Below are experts of layer 5 (counted from 0) of a mixture-of-experts language model. Rows are named router (the router's row for the expert), gate (a neuron's input weights, with its number), up (a neuron's input weights, with its number) and show model dimensions 192-255. Each number is 500 + 50 x the weight over its row's rms, rounded and kept within 0 to 999. Numbers have three digits each.
After each expert's rows: "gets" lists some tokens that make up at least twice as much of what it gets as of all text. This comes from a sample of Wikipedia text that the model never trained on. Tokens count by the router's weight.

# expert 215
router:531407426531597378502533453441546470562423492578517565505580466417481510501536511504489642480532531533547454472515524521559514506500444549541470421552511417452466523417587463453518443421565453
gate0:495462496402581573567422449392508419551513442449479545466476490491509526501531441418483469494536572484531527463407474530536421600485486509472439484519528545481479524468565496505434436533508528
up0:489548452568544502500503463524496390501504496534578454534482529475536511444415517478478505473473478450483403496546585552528534509486481637501529567428551546597411517522401517509595520430498533
gate1:536451444468457583490508585581535605486525356527463460337465499567603515519700465514473485432520620465478407527447569542449534495617504526461526485542544468441453546513506540546536526531448460
up1:439459465489556452470534500488467493522534540449456481477408426408471435508498440491513486476492526377447519501551494460568516529408601526448397491549560549518480489532517553526467544485492550
gate2:515440479498587447602448429444529483573403442563561481536570515399554517500514498550563571498505511526521414512535473531473491547525443541544602405568459470451456525531548538462492509488573486
up2:522515519393426519418509585551478481435625508496470540504418458614529508488477544439459453541506458500540532531459460501517514421555512504519430504505550566522533483509454491518452560506454470
gate3:481525501538464386487537436557521485568528484561453503577553495562557487522513475430535532549538506566490497582402505511493525595514512524432548530436568495511439513493507543561478501496476485
up3:576539494466573579546492593436483507488502620453494488440422475570449519515521561532523528481609540403555561454481483482422454426406452537485453457540472533471602502491517450446461569594516516
gate4:584414389482432489383514496464586493513454398553552537496485497373509522531465522455400566491545519502559475522518478477523495503476497494524475504598548562427580512459545438515563378474569426
up4:590397426481444466456552465467550496525471480548543560469488522412527508565500524515430564418588509519569518512523438437528520474536495496510482470591521500437581518409583466522536406498539441
gate5:469481478461550435526515502545493500483540449545499508517682562467552533510449499560491549436518481538541546481403610417508507434500496564524551568470538514459460516531523477425555508384490520
up5:435502515475566548497429511458409530493472460520559484472507416579408450485513531485421353543466522534497610573467568502507550466502533489497487508477543523465529462549543423489505428420608454
gate6:528435516530461500531465447555478521478508552508528508404639495580413492511520496438503536437540574447544478581445527480500508451564446501392497391533570440443488516521494537454520479590557440
up6:492370533531462543462445400560579485446492619491513493373549550578434476515540512454471531542507512560532572578466535508515513435514411485505517443465521463476525492532512542448459464581545440
gets: " in", "0", " million", " for", " on", " In"

# expert 230
router:549432519467489484463543474520526429551468435465405524491464485431470481436428451452502501527542495407419446551537501560512424580543457554465442547507553447458529527540449454481470437558499590
gate0:545516541481502476492504468439552533423456456484398460457482406473486476490457435515454479442395435493464477535419507455487556541499460539550415509549538496481414424517506485463543484524526559
up0:492475543466454458507441572408581547411547456557488453435481424534520520422477403556511450409405413463434445529432503526443563446498532560542517467487446464480511483548474462574484536487481495
gate1:518481514513446505526469505476477518583448509504525391468426520519581581537492549486564554417556467501436533486499588375509543560514514577477486507465474473480533540474527447486474492507534501
up1:533527524497456501459484521415486535529464490537477366433373537553548527521503522468592570406592470478474552446488606370441537576548517556485555521515492438441514511524574490477467512524541518
gate2:528386546500448465510487424518431527533527442593514548490497453537462509456542429548486568497498497443496415496433384495456557467551459629496483541464555573429576486549549496508479484441592470
up2:518615471485590578509524504452512491472420560456451512521502521481497468485379632454471401460504459569555546463520622533534494499409569412474471514589441480520413472470452511525549443504388499
gate3:497470446491487541527583414593479449508451511459526401518422548517503432482476537442566490576449533464412378502464480488455449470489492575473453502473626541580500435479519566484503497455586525
up3:515438582472488465433511541531522541514519601507555572504562504475546554595535492592451552419615463489528606539562525496562466462518553414562479529532418493456511533487505571470432542447507557
gate4:576466520452544427549463477507526455513529593507518342437453493433449489440502549449494457505493482517556528493466523467525509429513495529465475591579530519539515567484441529542468587554473481
up4:423494479473461435465495525544476507490555471396377564504563489550515471611531442506494476459490485537547506507544456592463511561456588471513373413442518522485529438473559512447545429579438528
gate5:541429445487548599449488522532449451566545518516578594403513494522453562502486458509527447585541562488526484445470480530392539449472531403554561476450489510405488496376584499544512533501445594
up5:517510500543410416581490443501509509502510545489387504510478506428474542455480463549569519517440440520558519500471481458485502557540494513528536484493531518532507474570533532527515479548557481
gate6:507524514510493503338465526453445491475493444444437472427459497462487503568497500426522509553493519498578458567392483548514517519525471624494386457525540495478452543466566503432464460493432606
up6:497498588533515492493581473472432406458502513593566529560474509518556502460486510482532462522560520480396406485596588494526527510607525460508540464618505431519471520406620593468519578603487446
gets: " a", " an", "),", " American", "ian", "American"

# expert 240
router:570589438537667504519522475410442490540431442548432560469577470522443530448485463567564561482523475460482473461502442481512509531544466468401538482449439479442438610443491599533476521434460500
gate0:476509482565503517436447414561503515552483460596500507443523498550458480467516474556591485533558470490511497481500454505547449514506449464543594450548404515447539504481439565450495376615523498
up0:508578560475557541499433489583497553534539495505556476464465485504596546550485522490581495525502561505526486552530472397525564500493450415537437506590455495475530495474533525607524608489448472
gate1:563462501495511499526614536432475507408529375473501551456596485544513462502531516660551488495472539617434531419458496456486566498530387475484502419484544467524450431497457516430539562411550449
up1:480553435531426542447479458456497515431403521544502495520512479449408499592502502523572481450438491448559503469530532504575496472416566470497492503475494472496506630452537488478453440522433543
gate2:526536537452504541461564444508461518533449477458437519503474515525588569524484506514563537547444593494584522514533472546500438524514535440470554574495392505554458487451521504398394422507424493
up2:490468454534506486442445467470454403464559385468469503451556436424562462519503539521431501560524387490506555525544556436494493498555452514545507467496579465471491558512461494655564595464474508
gate3:564446510493562588492488490486549522432488465492507513520596441556544527318519488608471505478561543430466527519471521501532495583510445462491465413554442421524537536450499492423463516450544517
up3:536449530498587563516535465508555547448492472491486497467604471542597556306489516591465504477588531420488534541466529556515494568547442456472514389531460436508531528434554461424506542455523497
gate4:537482476619366539565520542413470566487474413542596461460521559575378538387513510528526477415547468530479488463525533515509461484467524452419526493483484436409586618494459474484524512501379461
up4:536496521606403518588522512429457563457478406546623492465524576491433534376503518556465460467527468502472503477538555529495502476489490485440563453483502444397544574492464504480483447530351433
gate5:519557396476539466515463533435471512510533522455498447529502622442537497448516540558511519490515482411489449417523549480476421450474478500526480479441535446574414496535501565453492473569514485
up5:465462523450478530614497507501427546514555558437513440559430481428612487411432595498496473565528559528573444465465449478468508462557522522419508502517595517526488491458567504547397455520515556
gate6:475519470562477523464450560572432467355427473456462600520458527427510506552464512435505570504472445544499497536523467450440566520545491523482406545511485564437523484582487494630518461576415546
up6:461457540428457476506575434409555542595466559503539417477542474558435518426518565541476445488511532507463526508560504588551488530496560493446530463547488426528483469425525472407545562441539424
gets: " |", ";", " —;", "|---|---|---|", "|---|---|---|---|", "|---|---|"

# expert 77
router:467601564583578428491532494409519513608551478524496509471519440446427486440478479538562490511422520457523429490463496548479486477605530478546480492543491535540516476390524544521525483504501491
gate0:528427533520531505527460526511533467511500411604562605519511376469541515533497435523513488521444412626448499512438518530419529532503515495495583448474572595549450526476557466507485504495508463
up0:479443550509539460481452565486558482508521406545558540606469378468513460484451430577519475427512489600477420551431529564467462542514490507478599534531582529554428570473576486517424506557489489
gate1:509449546477553534573567477442499493509624478534535497436515566501493451564507519521410540491572548486493483589486438496493430541453486535447466556571474514565605580451577517478489455405479536
up1:514439540474531507578571525477497509528605535539520457496507640546495444576499550550357545525603532525442474600495461545493448530479523498483471603547443530508590509503516496472459539432487478
gate2:497495490558497418529378460558558530496624460612509539550438451568431532459495518532421464497475503459410408524554478489506503530554466474472536477528466514439496511527571593503565526435564507
up2:500479402524485545532572482479488537567425470455510512560503580540472503489508517520386558490578496462522528547478502566486359504480484496488497465447476493454614539560474530528548437474438522
gate3:509477640405500541581506381512485465537570524526546548508513443484517502439473549476518408429502520583424521491524490507502508509487527590587468370492414528499535534554506437566450465522503478
up3:541539456575481507410501535529524469513452407507478527469485529536468555514489511563518584574457456450547472512491460481409505439561494446391559617500574475459497530478500531479566507509492506
gate4:505503462586521508439461457546536482538482498509531503505497443459506550431458552601538442448504541490490442470492447528455486531492490460510430510482524502411499571429420485542447533403525571
up4:512550520504489536488519571523533555501466461490462519483492528538483511518571464455474431418563463518456524536459501518564538454480514468532532557577495534576492431593582543474528493567532380
gate5:438414487537532439448533546469517465479526523372529555516526555569491572532528508480466560585330526489535499439503519507470388452446553536512536497476545467471554398496582467466475499437552535
up5:481447528422470541511513415474465506585467517498497594492553584489545469440620570455558529526490535478391572490566536550517479397597499526532502489486468503571534544596506456478455593391603496
gate6:491534450509489463441505510473449491353499569423499475439571542496471544486476579508504542539482452574504434525470506553529502453528503497462503584512522518539508488514501573484515477459456484
up6:511460511485498517488467506522492474438549601488491540447458488415520504454508506499404501484497481543526438492525488434510567504627509486537564476420508481544548468555490460441459576482362540
gets: "0", " m", "%", " km", "°", " ft"

# expert 217
router:482503466508438504558505537543442467608555529509419458433478496425554506454600433508546526412551522395599429475470556461504478489546448597496422564418566545476554500391595441482455563530439488
gate0:544506408503517441435547453551529401543455484477563494611661516473535452568520492560537510596452432499468495558503491521482414478567456551477522539507502440496542515421481465433544473500461455
up0:453590441498457452525558511493597571531581464589304442513427539446486536471562525526513489574489557466507460465550524425518441508443471477531485509439491484540523556546454469528590501461541471
gate1:555441423527496392457494559453496508447510461574445447528547495425511530495586481452558481533506510474506376499482422468542515501419462520497551486521555439436509513534486532469506468496417533
up1:480404484406419478483545487465473603453408495529495486619500493436491482480500539467476491571567488522463452516510433564623515494601568457524554428450479477482521522494532563504404497519553511
gate2:562358509489512590573433463490492434486521523498543400543511489510525488493569456484518585606512461515515386475426498490498440475534597467552464551507531412553470533506493566499570548495589538
up2:507480519469524536493418436459513559435486560427488489468482485457485543577571487466467421456573484542402556563518515475517559418469470614479472409574525522545511478463497437607488471574435505
gate3:494600520514428458503466474496509510511572468523505461478491598480523554497454441461532484430456482461451547430481580482484537433553412508424507576482493432411488388503456524493602498482583533
up3:443566539538401476566507467502474516543586459569501452453447583455577523445495469468535498440442487459491542447477546552458613474509488485434566534499498441443477419457499493509577535486592552
gate4:437539520538519436488465516528584491452451485428452458417495577455424549580429470498559487488576565526532569428445604490494407440496464506556500492648518464544507515420551498447469467508440469
up4:548507472367391467564614544475486502526546570494613522478488450477600498532472560492480522518466431375412440579504399531493493519495501516488501538397500469355476530561460513457511484520546544
gate5:476430497415509563534469603569453512469545489477528427547462537501498486659421466444460536483459496462483550516537568484442554417578527516552494450496510447601459512459475494475365531485390524
up5:502482555554478407488535431371586531478464509488562500474492501467498559373589578553552429458516474567509455444476457539519494528471526498504560522548444501449637519510589476586587420519601471
gate6:389524562502429421495555410442433500552448525452455468526589429521475387422546495473512554486479488532419488535565499528587562413626481473478543568442473547527527548464460499483498534512407525
up6:519520556494480414497482528458547442549425557506535514507429561501474448570493495511562607427470486406484506432454488533480535499518490408485481485522514450508514535562502451477524521449342473
gets: " The", " the", " he", " He", "The", " which"

# expert 93
router:545487471541503452542509466420530497490469412481495401471596497463480556520521483484506546421508546436552451484538508501543562522534519502506441586464544442544347530541452530443434458510466502
gate0:564552467495536511530508472522568475577510506490447511467498483452571572459517399529525513461464589506480499563346534595491533470481486543374493529467587469542444547521532506464435443549548476
up0:412487563570431475522534499466658438580465483525493539501488429523509451546574565466505456544509532556480517570517482516465494529452488516468522439440525463503481490590447495505400492465508564
gate1:608359530412487478568655503538543565469560440484525500490574563467505528504514509463555536486490489545459504629497539543552515500515497501520452503502563550511507519490530490453475347516541530
up1:456513475496458501472475560461518581497568499366490531440509543414520443554445495453458525444483455468498495492455387561547589539474456511424363533514553509465456527565441479569549459552472491
gate2:564432588527482478501465470469535504559463455528378487511548483642497572484512501489587435507468539443491472510446551593427496438564523540447512458495533488532585552560377529501417479466522571
up2:527473457451497521531446419459489473505558491519521532429447443503480548425486482415374515511436519448499608492449491467518561602546504497515563484539515506465463540477554499483533483574480515
gate3:490499507526561432463551521500461532510525419474473528521607503491433493484486505472552468599491506505555538500522504547492559581610506481448570538464570471486482576550508531525459409511504555
up3:533544507487454526525487512488545390516556552582533530505440514515493520526501467487576447421498527477505495525442460499557450382403566507454544559546452516402454437443577425490541509480536513
gate4:490546498550544561629445468554573529588457498454419515381520460485517482515458530559550588444514428533459479477404440527417493473473478537470465486561501449490551511529548540545480511523564539
up4:490467574545524470429531464509454443528535511393515479595453451498523492599482448484399526452533545560540571409481491412512497355571465495437420563509458537488526627425555428471513573517517504
gate5:410415498484495462494597453437407545632479501465468550488557515528558564512458460461520497503542573469458446578553520505486486469553548486437580540555507447473498515577457514430521493471455572
up5:389492491462495528491586472396472509523468528466535566569451446571637449528473443469507481491586644487509461544512528503483466493543526500474573519476428491496528453516517475381428585521469503
gate6:633429495493432440561519461436487428568605511430392474501546529457549598451493486499527498482448486559511501476489484522445523532507473498518518517459506459512477454555485526531423443555496462
up6:456477545469589519548514552538496472472519432539524407442510428503475486525412466538518500484502452539520452589458576533592513500505470464485477505555513518523567571515526561501526448455501453
gets: " he", " He", " it", " It", " they", " she"

# expert 148
router:471469456463575511498567494550491408504443503535469527465540485506454542547443534504497496444531432447540461459497473525495585549459544537512427502469516560598399492476533515479445435538483543
gate0:484513543495584503574525522586469545475495437467430480543613465443513503514470494488457486448434558354503470411526492479492588441480548433522490507519505498364479604510419552413508505495491497
up0:536471534555563503503511470465491592518478566595537417530399508519513422487475483504562441461465520537500529535482539609500514600502418518430519503451402540515478475540501547454534483525448505
gate1:533473469526438471539549518525394441590431482564534538469512586521435582424511586581460436582518477518512557501491608452488457488459472541374491434499416403523577423549436514446556516575534467
up1:520577549545518550487539482378587571463550503410488487497412469464474526533488420417505542561470504564493472583525455457528479495561589475618493550433566562509455484417489476464475546429482504
gate2:460515490573552518574592553474460540564561526553556472501430521440565463468447541510519532543546564403493548573455485516467533508446478478371468572485433525483497427518488424472512396422589605
up2:466498538574371429449519515539472574569536498602514519497546483478390481484475500530501461576517465520515426556597518485523529477519470588588473444502551445424465457455470544495538478615509487
gate3:494542487455550539456443572453544452396442421445509548493569451499566476487529468576465640475471535603509516473491428554423602510531565547539456494480549498548535542447529551494447470567463457
up3:505517448416536597418444598493556431419467444433497579476545493522535479531533449547508669498466503600451523465515414564506583556505500483502467537488514488514559539437545543522437452560497508
gate4:530538437488478476566405561589637414542463532488513501432514501511598539447492445538409455458492518472538439457382380474544485492531480491571456548441546558563461477547496577463571416516468468
up4:535513468494519416555443555604668386520442520555472512416495493468614514447426425515438444518509476432515416450403391506551468466569516480504488519446482559581448432541496534481537404524466486
gate5:560481458539467461467552506519555482479507355524556504506508428482532485464537557423460493507499488406478548524569474553460521541498500518501484622462472505494410590481605491449413473465506461
up5:565551456570484519508543516484483496512521420500545546540494400522465537503522593446465518492504490420484629485539483564440469524468455525458504633494547510446421553502601519404453535457477458
gate6:529540500510546488523477568441473490482501508494496435585570523549526395526504529440509537485474464452604480430471555581538467526526480388537514457555533500570461460548443529422460376477558519
up6:416509482423553423549541572559427399515423600562518420476517526449514502438605466457544431400478513471391476550520389459541552550530504578477458518528543541461491516430499461545505502499526558
gets: " (", " |", "(", " \"", "^{", " ="

# expert 214
router:519539517472511413435512495552487402485516461498545490488507515436470512643409460456448567384552514607504428449565421516525577505530372521494495467487587533473418487566460545511532487538545524
gate0:522523540593494551509442474558400573491531444557373484518491436480501399526475555427552563453500490497596514488496443625526428495501469494482571424605496459509478374582432544507441472487558482
up0:405457519474551478583568508545504503455516616495559445451496529519515483452476524451498514545536465486530493520530550528566472514574579514516412537573456489544415418567493433455557550452561503
gate1:540494549551466473582539507545519427511526393570447468500438488367472520455502568549486563486501559656545525453528523491470464495456406463486488617602524549480542475501425473463428443515487521
up1:509439500481474519524463423460565531560484389502379530495383484476460532495487495549507453511471464455525516585479466528508460445485553547505504475444524533471606495511506517444471481520512605
gate2:504531494490508411559482543507425463418520442496524532479536534635535478382471504574504608544556533529573504475502460542511568554475465483537618501523490424459472463384425478582547422488522503
up2:526497474485497411494445585520443486437500477525528495467531553583535504452460542560525599518586560524580515464494431532459546550488422490497587473520494466487462439398363459569595457502516507
gate3:561488579386483448562482530529490457517498622501615422429502460488518491472558483477528481443570517554437481614462506529478470492547583475522512529494487472556443459521475521492557443476513439
up3:501393498573602479400399448452451537459559527498501589511563544540564565489490357520522525441534509459631520479440464520542501454471509524454532494469542495582450374424532492563467469472496494
gate4:459548567555553469475547458487452470468430516509506543530575522521530557448438489490524572509581505505484512454540501488486464537527492501477550379452445521554508434501537453542458462451595543
up4:451517503419553425510523440456462456436566473457523526548519631575586573483519520500489605466603585502563529535582498451428516496472477445463521454465481497558479453571567477562470450475612527
gate5:529474460582544505450579503454521531592559461521506431484463504563519541498485474495546512483420543473600353502527483437498512458441487552531382482599562519549482505524487509474527532482491450
up5:518499509428465533544524464503521542367503486567490549507561486425474484358643508399448457546468434511363479472528445551436522484524535428495546545370497459491493501489526524535530426451410474
gate6:449473448488607553555494492490485568431497484444471531424458499500518461542465546495387494452575539535432472529534565515554573527492582579520459361506534547467502366498461565444513480482417501
up6:518532512510442436445474558527513379505475449526505470524506457520522498492534440503606482485421453432511472534497405506428503549562423437507447602494370464487521551469533417560469557514568457
gets: " |", " ", ";", " He", " —;", "See"

# expert 62
router:535552507459570516542561525463501512603505538453463551424499456565477516512571506485489444437460506500477411449538446524528579571570408528483496488533541487452470574525443536409514516558426499
gate1:451399463452520541479580521534502484533530520511517529487412557418545412564450588459483469408517497469471536491529451480469510523422489516432468599585573461560582453423504457509485489462492546
up1:474576518531523424472442453544371488496579444514477500537552441575446593493464428533472512627519498520444506527464586490524470472599476472512557410428433534485421526574445436510553446574571505
gate2:466444574543539521460516418479514599506466406501516498564440485506525523485507521486547541547497477421482414571474497524527460517552538446491477582478476539598437444501509483560514557478538528
up2:536544427523501520568493558632418457476619551526516508510551507455480489514459502530400465448485432543436541447546527540449586473486449508545478492491489457414486513457460540432509462549494386
gate3:585467573465548506596487539486515495444433504517460589619484565571534438476454486431495440491514491615368507562500469409535429481469435531481505471510529466558541528542645491493431526552476479
up3:617509510417505521498484447467484561515537502551473525526492570437594430444439482491508403566466547529429549422537456525491527476525450501473655534543555513566511443575528471472411452543562453
gate4:433508500656577518493479465521511564606430485487553511492515441489529481607510524583487406510479477453452463529444526559517530572513509487466509409555509567515526583607469511450522483536533432
up4:568527486422489585564504545516553445433581574441407411603498531552574437496489400480487519464484545447507474510489467492539539475455527425435443542463558451436539460530423605439488499402461377
gate5:461520524451489446550394466528415504476479512489450460552483554565470615470616520516484563493566480462476491523569475449496506503510552459432419567485426532477509505526478553472523500463558498
up5:529513543533479491523588561466545503512510529515484561411489418498468436548496462513532461543422556488471499491484529472577443513566424510551504498521601535554472479441536399513479448502524423
gate6:442413501470478540485607486487386428469445553442573497560478484446438509522556417553522657670491554509521538526529490593542534439533455584501457503554547514447519390517537511526469459543390489
up6:560497577457453574542554481495518378610442504470627535517456462503526518547647394543591576584436595429485455523544513530456470546479430558592482464542511516472505501516499456494434458501454479
gate7:481503480519435588559570467556569508487529528480551460455476472495522459461546528527496555509488541454410484544539528539544553582537506513497467411427458399483480475592543458428530521494614496
up7:423482472503468454502506523547472472440531510518558399423432534534549517563505437557513542480552489468583512537525499467501542545465495421417499472436403382441548539497523422449495505492593456
gets: " the", " a", " an", "The", " The", "the"

# expert 94
router:580489493475557534556515475494497527634622448510505578516528410575519563483523534557434537522518528463461519505640555516542614471530514548522486486473476456611502542566503512558416494544501512
gate0:529501447512392463619450426516532496503500416498508437506528549436429486474485575429481530516441485433495518600531514557408466475446482528539579542511358539454450515399468546525485484513558617
up0:563537492517378497639465408514513481499461414496511550491519504514381496458495531476465495507417503448472518620559479528471461394429475570527511547486370504504514533405460567528492496562524555
gate1:483590558520464469543492496497426542503549476512439486511541456528502488455554443557494539522524598449532520478421397490532507581561467578458581495530551395525539577418524577494447423553498471
up1:559485448485561535402535497393536445477390496526511448491587507504511503494524555415513502474522439545507452484510595507516511506429548477439461468427461563527405527536493425528483487442541548
gate2:477548511522553432523481483510525526626613524519562441471567537465496486418561471537423513481531521489614510507352572448540421506554395417559444511557478504554471516549568509523563460432585560
up2:557528565466476606591491503464557483551464464500475504570403490448521564505532516533590432514438493575432490477562453503504513567508467566518534505495495571442474457531410530514455475506455504
gate3:501534514585447553533511506398476548563488463512458614591588532450560557439515489533440457586521529501510513549492471515466544513548468542507485471565450483438527463486520472502423481468539506
up3:433567484452539523500489451515449478485597539566563496453535537582641541463530495502423470525466490541466525517507550540590444436516443539515540565573467496514502503537484476479548459538455541
gate4:572505498432508496603450518461448535603547519493540529514542618530575503596471484483539529569463562453563449566633568460445506533468498456436519471417430494510497503531497489545468506454394496
up4:447459500481481599370520521544483481516619485545461477411433510419416472548511504471520520419501503531410613460455412446519494579590494480507408501526502436498454453457540502477445572527586566
gate5:491542537554464499488488438496552525544563415491407504483464444486520526569537564464528505491491451432476478535397463585584532461513507468465550450565532537530523545487458548407415518598503454
up5:471503513514474509488495482524572502526589429456438524516434524476560526571520517508567429581500360413508472537454491595579569532485490480438526422606515584473466508512438501390464527568416428
gate6:419467443505522565602513440428542519410488448488462464514562415525453507566559441563537515451518410468524518510651444498495622517482540448366447544583474485475560514549448566501430519472510507
up6:589558544467538480547511485460493513501438632500580542519474499511458522418485518449523501519536514567446478498403455450521422513553512512548573532470561438483487498444585499512502442500437393
gets: " the", "1", "2", " ", "0", " a"

# expert 119
router:579491518426507423524511543462506517475543475499475474505529482458491503575459501485479487520540553439524426506448430538538454535528525521430461556439533471549346550511439506522458470505450409
gate0:599541533582482460499538482431432567471581457475430516453482456493546498595528518569532549487505509565522460579497562544423468574509420553469631541429594529433504452475474494497423508532508553
up0:448479494487573523513480534497610464549417523463544455444504461489461571447486472450462440507506531465509443507554531501535514409492490372546396511534419454521494490474523491447537458439511475
gate1:522461515496512374476623522408479463535436549487461479430475444552579513506476428518591406418425490553476502556508576562485479445490509501514506494428527555579501512447482537551530466508429532
up1:531450546543593594529482440487532579530535400469480506528567510411489451450488533516457659449500471503559507502517500444428511542557475417426521585566528455467442529532503504465405477518540543
gate2:465505448455480447546472465510434441584479391548486501493583545588483577564565460565471476469487526524392425492478489475495517504595508461461538461479580428473579498508473596516455492532406512
up2:465515438402481482579497490491506508592487435630521548484499501510436513509509516505497452473558532512372444553468493470558488498547495409364534498542494535468467497587453487601465468654437454
gate3:531422514545614525493483477502452532437562513513591502471443493482526490520462371412539548482466479577435457507466477537491531566417535473498574629538592407536509512586421478446478440502561521
up3:569543509516527476475486537530492503536497507458492492423496510492546500445450633539444494464456531429560549548442571516494447457574414605549548360463483570395498428401463472587405551462431452
gate4:532486467475516522503470530530563487482512497438522463415578517482451607541518432459519449507456495502536515484507474458413444493410467484456503499465572464497583531536489417516417390459540464
up4:490453531528563425553487524525384495522481522546414559466486502480485504464508578517525537483497472530423532536488478549574532459590462494560474502537504496365461552554416535456505583518470546
gate5:499533494500513418481365539466441423475544495583403445460492533616452513548446509645526461547490541492453486469491591540511496505515534449485507438557460498480413518441476476541546418453436533
up5:525464522493426460533500446491584531538573474525552492516572503376503433508492536437524562436553499554452485494539473499553436476493489534535556535419583447451501442602461514515540552491545441
gate6:582498478440525456530437462506517518498577500456487539485468457431556543548408447374434431484501448502504434490513620581506554452493563419516504440538571494529489523406513484457493464504449450
up6:485466464513580570399453498434536504559362431543431557533548547545426489482632539610585556395538506466504505490455525470584472576562493507459523507519433469506475462546476497520528487458464485
gets: " was", " is", ".", " who", " were", " had"

# expert 219
router:540390434540534449548558491522521451604549486550458398460499457542414540548434457501425573493469524519521500483447495508491554429431511492420499488566535537521516497550496472468410481448496667
gate0:623520520538456496449508527530555504606532446499525450488504429534455527480552482500501515428612533473567513525448439630569571553463561548425559455462548488562542479512589520392505525512553502
up0:553537519543425467470501509553575510609535445509493459476449393524471518460563488509471523449611490490473513530457513594605553621475538561433584449521541502566520488508510473406483527453516503
gate1:575504479553419463492587479483622428490556405491442522455577599547433503522527459537504548557444539487502427480458572534473533539536502555474424451540501466481498517499627517476449498455473528
up1:506449497465499600590423526447447580518509634525458484443501435475462523527494484563519434488523467451578447581492468469470505597533574488505587456511512510477490458479547496500511473394448458
gate2:597431520482485383541513507495615485467480504408484430444429478520457516411442524556588555553453509520548571478558483483483497491489428515472482402501490474552454552503517567541424571423443477
up2:563484506520485498494456495529522484549465475450448394428423437494429448427460486536535489556417477536532541463520476520531509487495439413501502402461451480558458497516480575463470543451461490
gate3:532477453484510430574480465393503431622540450500564496436506512520448624526423462478558504502456577463526493515381619476472479529444479541517548410492495427433453543596495376580514552484455417
up3:529516535467452512469495525455598526505459500463445560458523578505466491488513572617457478435416452499462542513510483424412588513537534468570451537459439581562375558528539516542516568506426518
gate4:510524543550568516490497503488464536484518532542514490573481516542579550499430424469505551511511585533562452568506476469522567494348511538519550477489431561445482503547523497517543344507473530
up4:475524477412414432470466476510491415538405444473473551460562481470476478494635525528455539517450465471401543484502611636479409510577490522599504447472554520505507481421463409428468607522450481
gate5:568462503513567493604520459478490553525570468557440515363470477526562580413461488528539457508535476471618550486435503556440480483508554508458480516539544515499515590571504429489445402469481477
up5:534516427489513419452530562548482552493584517522489451493441481448470617612457546501492603525437434528417455461486496549458509513434553462600453504511549512540575524427495463548434538420482551
gate6:516491428543605555564483497441485411483441477548421532452480458459521572400409588435601501541415444522517521499538573543511459460539490510530492520533486532411514499408557484546476491542518482
up6:543534462579594520565461508426526500461419466549452547380432521440481507440493589531570480505362444497594577455449511466580436426485456487478566497508521612452477490511478496410445443495529512
gets: "0", "5", "7", "3", "6", "4"

# expert 41
router:532562551547509488489507532439522504525449378506458526471605431514530537506466405492536404415481480497477476572444592520513519481501471513515460462511505462495502520512463575421472459520485416
gate1:502585438559551533500547505434490594519564513531526436470475449448566547514518489485559513349503454459505440554500512548460581465512534504449562404435436454458497545533512470486468539467472509
up1:508594508588536547497485464490533599583546521462556392511497442517561531505516449472574515398508495433506464571433512544460566440507496502371572428465395384458465535499505487487437552463497415
gate2:504422515476515521610567557474526524516424520522454414493501501581541504515528421534491479399543566495437498477460482455417481522431563517557472520465483533551494532542439464536489475487506520
up2:513460514459461436479465543513527493460419471478491432474524537485549554519477458508578512372552506454530448480462491514424470432506462574518447523466523471575500486446377522468523459503523413
gate3:563516619586540446542503568403440555526543443496470569469495519485449481447358516454473538459514522548479501452498499531464537525460489527555602388511492540525447470439422526482539561517492512
up3:462495398403464501460490441574571545518474568477529434549517541521519482530574503554506506561484482452507493561468559541540551505526542462402427597457460471411565524562553471507449495506555571
gate4:479604543443464540604633521505526438596557512529510551460516430456532594546529553557489511423493451532426446474499546554503402428500477506465490478530483428519585408531554460517524380472607504
up4:519518514469432587579525499567502449525503520418450471537450463437479547514467556637489452525432478572494553363546471472548445403454471566427505488535504505479597330521470436395607474378588434
gate5:578530400473583477467468550471528484505508396444547459540519355506400493493545449446523522452509522548491506490511467446455572465561519479539509514589464410560446561497541538443467505514458599
up5:490577505485540509524507450575483530460462586499504423426437468488520531556508505381440493433524474505463440568485490443532482509487543415464590498619434460444487532556456503521502486581510528
gate6:520483537518459460549555532432436519502418486516375481507454459457479448632550393585494501410473424506670523543571561520496512427466480491531494524558477508475538479513498565392482392427413441
up6:487516468429578539501539499568538477508519564519581495454473483457541494396520499469488569573517533534459474484498520494453514587491534475408437514407503539444508509467486410534455618560418443
gate7:559516480530494464509458502368496486597535500551385569488512448450569498455416518523533491439447412423526495466467507483527516518533537557503433535524475468482431482524573482480442564500441421
up7:511573500562503512510476533453505471589505532545417567512487419495555491460467482464535507398491476494527565491521539444539490488589496541498460516521444442480394454581575512455470536473475397
gets: "1", "3", "2", "5", "4", "6"